{
  "hidden_size": 192,
  "balance_loss": 0.000549,
  "beta1": 0.95
}
Below are experts of layer 7 (counted from 0) of a mixture-of-experts language model. Rows are named router (the router's row for the expert) and show model dimensions 0-191. Each number is 128 + 24 x the weight over its row's rms, rounded and kept within 0 to 255. Numbers have three digits each.
After each expert's rows: a language model's description of what the expert responds to. This comes from a sample of Wikipedia text that the model never trained on.

# expert 7
router:115139073118135092100096126178101130109153139135124111153088106120163133133096103116110137159158115131134111157120069149131104134118110132138135159142164166075150143148116172150168116163178096160160110103159085124139103137111135158108150138141134117109137133163117130135123138150113116132118177144121127115133118107173110165093110105140111086116116130148132106076148136138112097120128135104145165163098095176111159167094141107124131129140144167125158148139100155106070140150109115128139141138131102165148117166139109142138128133083083143138146119136092107177123157114147121143
Description: Personal surname pieces. Word pieces inside people's names, mostly surnames in lists, tables and credits, such as Mc, -ski, -ović, Smith, Hein-rich.

# expert 29
router:106180116164153108141135152131114138137134159125153098125120135148180116138137125121140150130148132165142093143135102122120101133136113140105107147122122124114138107115148151127137130148156100132104121162169095143158115147128105120085107131111122126108147099166135104134162117103147117135112203142149110106139085125115145135099133167089106160124148128141134105054165194121113077060121117124106138178118126168123142128125173139143136097102134123120136130113112139169108170159141131127080111118134054139167118113099131142119145143083143132134131121109106128154104156108154165159
Description: Units after numbers. Measurement and time units and percent signs right after a number, e.g. million, years, hours, mi, ft, %.

# expert 12
router:110161082142133126103114093152089159136146088143122154143103143150139118172099116132132130150132143130136099106143083181137112151160099100138150135134138159099156090151181161112118117160126153144118089175146185126127080135101136111089134094095103132117100178127125124127109126142068135143126166146130120119128088119114135093124151127128122127161131132148123078102119144175127100145121125104107089131135122178110129155139138140122124110134164151105139078144073187108113131124162126137135115147147140160133146100125114163105136112097136125142138083161094110143128168131128106136
Description: Vowel-ending word pieces. Short vowel or vowel-final pieces inside foreign names and words, such as Luig|i, August|i, vit|u, Anne-Fat|ou.

# expert 51
router:162112125135131141113136155153150177120117134134128113129061084159083120130099073120160142127143137175120158155179147198128122158156070133135128140130145128084109107142143152146150145125122131181143111139131154164120134103106103148105095131075146095071104141153122150151139146112132118135137130155117153140116139147178134125094126134071115134131091150128144130074111132087132113127139117089092138123146129134121115123161151153178158152115177116126144131140112118118129127118154142122166163155152152163126135135110145113124160121099115137134130107124081116144099123115153113092
Description: Space before numbers. Standalone space tokens, mostly before years and dates after in, on or table bars, plus dashes, underscores, asterisks and odd byte tokens.

# expert 19
router:115149079151167102115108151162110151123102128120117136159070141132153132122122128111127153165153101163172059121092076144146088120114123181135132152133143173090160110157151153135128170164136096147164131146117146148111109118133123126076101098097136140092135130151139131107124120105130095140115156141165110101112134181157107141137144103100126153104126143135103126104176159096139104108162151147119125158122137156115116125132153141141157108136166153075162141149150118109108138140123114133115136140117098156118093166137100171131126128110105128141128102162126135122123129085178129166
Description: Academic and institutional names. Capitalized pieces of fields, institutes and publication titles in citations and affiliations, such as Physics, Research, Institute, Medicine, Arts.

# expert 62
router:122164123110164123116127166142092130137134099120153120119108128149109098093101133125104161137153137227145097150118098140150114113115107123125114166173137133114121119175134194096146129116151116120158125111129105164112111175124115139118145160118146112102151145120146088123165110134121105144096181159145138113144136163155130159106121106129108104139109165137121085107136160103092135070116129095145156159126113154117132130109125128122134086144173143116135133139099124100078099148089146144118120155119117161178117160112137129162120121092107133194140123141156107139126147121148134154
Description: Biographical copula verbs. Was, became, as and appointed in biographies stating roles or birth, such as Robert was born, was confirmed as Patriarch.

# expert 22
router:104163116153131140102110147170113166153098132113122090169090155117125122132099146133124130184184148141152124162142094158127110104091130136129148151207136164095126095171173188110172130191125131156154099093158122112106122107099144138124115131105121130083160124175127149108123100146083155155115118112138078127118148146156092124098142129110148133138153124140124122084147136129134091108129129127118153140140093175114125159141151179146149098139178140131159113140111152105131133120136124133125159123131103144141122147104135125150114121103121100131149107157126122159118153118141132116
Description: Full given names. Complete given and middle names in biographies and tables, such as David, William, Mary, Thomas, often opening a biography's first line.

# expert 63
router:128162095126141109148133129135110166130079117167104097164083158129124126105132118150102153158126124121158112127161095114121113139099122130124170133142118102100097139166146137149127141137142093166180091130132139172140087116147122162109101132143114136082105124146135124092142119097063131114116141113131136121124127131140169127115133153104108159117149194142138061111194147120115110089147135139125095165169124144132133149187136164145171069126158170112127120136122171139107131117124125122135118100124105182156122150128109135128146134128117157150127141128144115142110143078160125136
Description: Capitalized title words. Capitalized words and word pieces within titles of battles, routes, awards, military ranks and works, such as Route, Special, Best, Lieutenant, Sword.

# expert 31
router:116119101124137124079097127162079153122134113160113096147119140094142145130103108134136103176146104120107124114127082152125133117140088098123144152155112158113127075144144178119116146163125108110169090151141150115127138133124147125098151120094118139065140153150123124116174121126124113124103142134093120105135156139123112132127121104129156129139170174154102089109156154120126121113123123114097166151135151164139109145138150161172120128143176141134132162113114185100134096134122142167089145148132134139112150163129095153126112147096083111195108086120080106146125176160154134141
Description: Foreign name spellings. Word pieces and accented letters inside non-English names and places, often Chinese or Spanish, such as ñ, ç, uan, Juan, Zhuhai.

# expert 15
router:142142093172121100118131128126121137142099119159148076142113130144157108113119141139118143170168093152155102090133097124138111154092127181158158151109125146083118104167173129109115173130121115141150095130147118171108091149149108127076148138117114100073145150126129159103095113112143153125094149145131101100156135157131120107138135115094143155126104182135127107086124137153097123105146115115140123113150152147095106131148112130149128151117164137117169135145131140121096170099162151164079128156149078160148165168134136129123126131100108144154137128157112127190104147110120154142
Description: Media and platforms. Names of media outlets, labels, platforms and formats after on, by, through or released, such as Steam, Twitter, BBC One, CD.

# expert 34
router:105167093147153122128117147155137152132114101107129142135105126133129137119122130099087161149136121136198101100133072127114078118117117192112141102164161137094139117158158144144136152177100102135163127121108138157123106125152157145069082114145115136077153138165127125092110094102106100113103153159142122133124086149153118140129131129112098165113134134135092122129187171121135115122149128110113103173114136163086130136158106148162148115162144163130167110124140145117113122132147127131119116137114103170138124169140105185134126125114092149150142130112115106115128158085165139149
Description: Institution name words. Words inside names of organizations, such as University, School, Museum, Society, Institute, including endings like -ology in Anthropology.

# expert 37
router:090143098145128132070106128124088175143134131141166099110105125151115087125138121100119150143123111186154120124142105141137133186125104120152120171154136115121141113177118131101163117146124101155132150153129112175140160116124128160132116150114146104114114133133149116120156115142151099140117120133136136105148157184174135126127119110131104148136127170123132106073094167109106141105149138120153142115128122168124124143186120142155118147162163139125115145164123174156134109118133077130121163143147127160125161133124169121109202100114121165152168100109103099157097174106159132140
Description: Naming and quotation openers. Opening quote marks and naming words that introduce a name, title or quote, such as named, called, nicknamed, moniker, known as.

# expert 2
router:125180147148128152099163103133095127139142118102111120161088144126120134161124117108120107144133091171097124131144107116076116164152128164160178127099127180100126131162130131119117125171139108113146095141130097149142107203112168145101107145091105135132109092166145131141130085110120116106106165184186112147176110172145099109135140094092092101156093132149113092105126150105103100109111150110122160108117127169140073175109155144128113117135130147156124116154137137117119104118127164145116162124146132120093110119136111138129114128098134127104145111135128112133132162116122151112
Description: W/H/L word starts. Word-initial pieces w, W, h, l, L, H, often mid-word or after hyphens, as in wave, were, post-war, hip-hop.

# expert 38
router:112157112131168127111118177147095141117121107117139081105121097164160093103087117101094151129156095161153068104120107130112104132172083124163114155165129150113121141157114138121110148138117122106113110160119090163146097109119132143096107146120130129110122105136132170103087104109094141131110174149153110116119134159126098132094159167161108101161141120142143080112131147155083102114118137108117141137133133121130115141124150128124148105146201147137147135159116153111116170143115141129122104164127107159153152160085103121118102102089095145189142118143118130138094155103163136139
Description: Biography descriptor words. Articles and adjectives introducing a person's role in biographical openings, such as a popular opposition politician, early professional football.

# expert 6
router:150143125168128116093084134188136148137122102105147091131108110156161131106091173105114150121146126137175120129125110136103066136108135122128118172140134167137139116134152168124116137119173090129128131149118102178088146131100136165099134114133117096134146123177129152107113103155086133142143158143106163113132094156123135122121136098091126147122181147170141139117112123165115119141090160112105135131124102150159124129119148151129102129100164098158162105149130130102132130146156161150126169126154126157095165190120113124093147135087121159164162129147121108168149132103173116141
Description: Taxonomy infobox text. Pieces of Latin genus and species names and taxobox fields like Genus, Species, Binomial name, Family endings -idae, plus list dashes.

# expert 47
router:123150087139127114132094124139087141116115116132126109131111126128138092104130141106097146134148084137153151104157052199075095180114080140152157142154154145085106104168146158141114145194112109176157109117114136120125099155163102147102085123116114108107165139174142128150149119126120108103154131150124100124117090143098103137105128117125127145112103121129115102088181147132119092100127126128126104153165130149085136136150115137139148108139160158143173101130096147144112115129113127116114109121127106167131125130124133160130113128084091134144117132133126111148134160114136181161
Description: End of place/organization names. Final pieces or head words that complete names of places, companies and institutions, e.g. Paulo, Derbyshire, Street, Airport, Records.

# expert 58
router:170149111159166102110107147147085160149137126125113062140117155162160127122116118120110120124149094145128102141156136119164082136132092187147161136163155105109117152123125168122152160175139134128144124098151110139119147115128151138103135134112127060103166144146163121075140116124132124123108161174138103149121128199109125121120118109106114145153143177138137112075141148157126112093114128112118141126123114162157101144110102104165123108149118157090129118144092159113104133136132151156122138100167081160156123156111125144161118088113142139167149145100093128146133141140129157137
Description: Parenthetical abbreviations. Tokens right after an opening parenthesis, mostly acronym letters and age or born notes, such as (TNA), (CNR), (age 34).

# expert 23
router:100118110137122086171131139162126137078129125116108127076083140160131095154137193097106122173168130113151110155104141116089123153115106155109149123134143113145148123149154135125071120158153104137135123091140119160120125119126118126103131114129102089072102115130160158120119096110117120121110124155149116106130104135163118159098129106133144120133180187124149113134160126123136104124138128105158097150152107159120120160112105127132105075115164153088113113117117159112113144162101079175112112122126130155113124133111152163161102151092085152119157108136096086146145157143129114166
Description: Opening name fragments. First pieces of unfamiliar proper names and foreign words, in race tables, music credits and species boxes, e.g. Bi(aggi), Du(yan), Sid(on).

# expert 18
router:130135080155128137148128121139118140095122129117200127166083113135119122077107123124137138173126108119136119116083091134118074147114153154116147146141151143132119118149129163144130122148138114159144072137151086138121126091126140117094117140105099109088123145163142141099143149113102120135131135142153129102137139150151098145111145097106114139118120159140132116131167128098101090102120151110156154145125172170111119154131139129163161108151145142106145113126100163093078103170140117167090147138134111187132117139135092168172126164104139074117137121127081117143088130111139123191
Description: Place names. Starts of place names after in, of or a comma, such as New, South, San, Los, Som|alia, Alb|ena.

# expert 35
router:125150101133152124116094147162104129125157114124109087113098112147164090152095138129112154143133125129148145140148059118121108130113092147121166135150138122069152127152127152142163125139145072130169116094165106156127097131119122171116131165131129096117138170147135110120135124122104126131113199160111134133114114128156126157099115114134120104141092121168153111088151142140101113092143141100127146163103133172127134153116126117118115129156173145110172118135103165121072102106118108124126160172128102156162115167138107133163130123048093144131130119104103125159126138139150170134
Description: End of personal names. Surname endings and the bracket, pipe or comma right after a person's name in tables and lists, e.g. Pižlová, Schaeffer, Jr.

# expert 10
router:077154121134129138122097152163129170125107128125155091158079163130117112129114166138128114176167127116160127153149111166128110121077150136138167156175133156106121089152175186110154139183124137142147098091135126107134095104112125093133121130108113134085150102146120160095127101141080142170118143117137079098108137161157096130097132100114146132136143132144139098082159141129121108108116132143135144133144096189083116157129142164138119089144177146127160117151129160121139126120130128136101159110127105164145112135120108134157127152101129117118145114175118126172122148110125112116
Description: Given name starts. First pieces of personal given names after by, commas or table bars, such as Chris, Kevin, Lind-, Ke- in Keenan.

# expert 24
router:088141116139158123088108153134141123123138094130099103133116162117137142137122115142154114149141140138134103078134107166119081089121104132122113159141115143125125136141170169123137189140159154121131119155136160116138118099110149122092094090069142105074123146145128160138105151096128090111090150151122136073122121119131116091099090124108145147119155171171125063133143156164103166124152171129146126136104142163141122162121159124149144102120154153092152144116117184123144137134144168175092150165152148144122138128115083136122125119077104135141109117134122092150114121133136142127
Description: Mid-word Latinate stems. Middle pieces of Latin-derived English words, such as vol|unt|ary, ju|ven|ile, v|ic|inity, neg|ot|iation, pr|inc|iple.

# expert 55
router:124156119150133103103112125128110144118105135121127126154085102121155131114125135128108159158166125114158123104151062151101072143102087170134187129153154138086149132188162146135119148186169078178163118097137115151145107146109110136137118120123116096073145180152146114121134135142133111126085149158145125133136101133118117155109096129102140150114139155149116120090153158113127106114139131128127115167113144168114107147122140142147165108159183133151149099143105148133090112126129123132086123132125116169130147138131108144126099118115092113173111145115097116137097122138175162157
Description: Place and venue names. Parts of city, street, stadium, school and venue names, often in sports tables, such as Stadium, Chicago, ville, Street, Airport.

# expert 43
router:119141144162123138109137126138118116138147108097105139144119140136123110150126106118133160124145118153081141129148144098120103153138122171156174123134166193090100145159144140154146145150144084135112104150126147147140114158139156120099144116081134138100111093156150135092118095121130099124094141138180077150164120155119076128107152102130114124145104125158145141124150173125122138116106149107064152134120116116108100185124149128127131108108162147126134078125121151148117117111114160140101127152154110096094120124119092155128116080075121154109131135103105084185064140125134146106
Description: Letter H and high. Tokens starting with H or h, especially lowercase word starts and chemical H, plus high, High, low, such as hometown, hairs, hydro.

# expert 3
router:108130123166142142118129153145106139107102120131203111170076156143138105111141134125146160161158092161154090133096100132125100115133178158117195158123142165125133116148145152150112163155131103155114076117141115173165114126159105151105101134132111124081148142150138135109123136146140097115109144153114121091119137159139104145136133085113113132106125167138161113118166150103108100088113118086108166121144112164094104175086128142172118091189127157119120108159159139135125126125121091147101146140156094145140135115146107156147140136137111133123146134154109138152097124121106136115
Description: Name-initial letters. First piece of a proper name, usually a capital letter or syllable after of, commas or table bars, as in P(awtucket), T(ulsa), Jo(an).

# expert 27
router:105159116138147103137110146172109101104094116134130093136082138151142102146127113138114121123144151140144104092133083117099101102119060124121155120150153118092104127159177144101136127159132113123111120140152128171154124157137134159123112071104128061091119109137122105100134114108106140103125120111134119115165087119073117104096144125089139127168143125130171067144169160126105112130095119137133102141155164111111092123153141112139124091132155167112134135163129176122121111134125102131121146139134092155133135147098101115174160115106086119163117118114086131129114146088140157104
Description: Adjective suffixes. Adjectives and adjective endings after the, a or of, such as local, public, international, -ical, -ic, -able, -ed.

# expert 8
router:114160105156143162125110128128108168153151127134150110080109123188157128126110131111137154136119111147151126110147107155118096154157079154144138107135094151108097109164131148134145158143111103136149115142127109151150126159128126145110069138124116127102133101140143160154152121126112096146105142139103132113123137127127163130152098183167138160142157144158141114063149175148145079069122094116136117142129120133145140151128116177135160109114147116130130121166113165135103144113123145131099093149158132161095123139059121109109122144070116101153152153091119124180128174107150126144
Description: Nouns and clause pronouns. Common noun endings and nouns after the or this, plus pronouns it and which starting clauses, such as measures, arrangement, position.

# expert 56
router:128133107133133145105121157143106178133108106126178096123071094134112096154112095115145154147113103186167142150182145194139128162158083124148133159137157121118131105167131153150147111128102098160135118149129135182129146099122116154107079112079170101097100140151135098132141150139148109126131134149132122118166154153156128125113135104118103103130124178123126108072104132091114129122158101110108151112130115165141136143174102151178127150118163128134122142130107144129128130132136107125142153139154123158123174134119141124122169100106110149164135080106110115152088159110128145109
Description: Spaces before numbers. Standalone spaces, open brackets, quotes and hyphens right before numbers or parentheticals, such as No. 2, the fifth round (165th overall).

# expert 36
router:109132126128156110129115145146123166125080148137093101149083143141161098086127101141104150184123090163138120108149086149097097119103092148128167147152137125084119119173125150152123160161128088183164102139109131172120095109132098180083105130147100118106134114151138125092132117098092124095121123131148117144141139137128155134116135158095109144120109159129113088105158120118146120088163141138120121183155125169138136124190133142126141103126161193117169122123117145137109142113138127126106114115125098149148108152128108141139127108094076123124116126108137140148119153108145138180
Description: Titles and names. Words and pieces inside titles of shows, songs, films, awards and products, such as Love, Best, Night, Bea|uty, Pun|ch.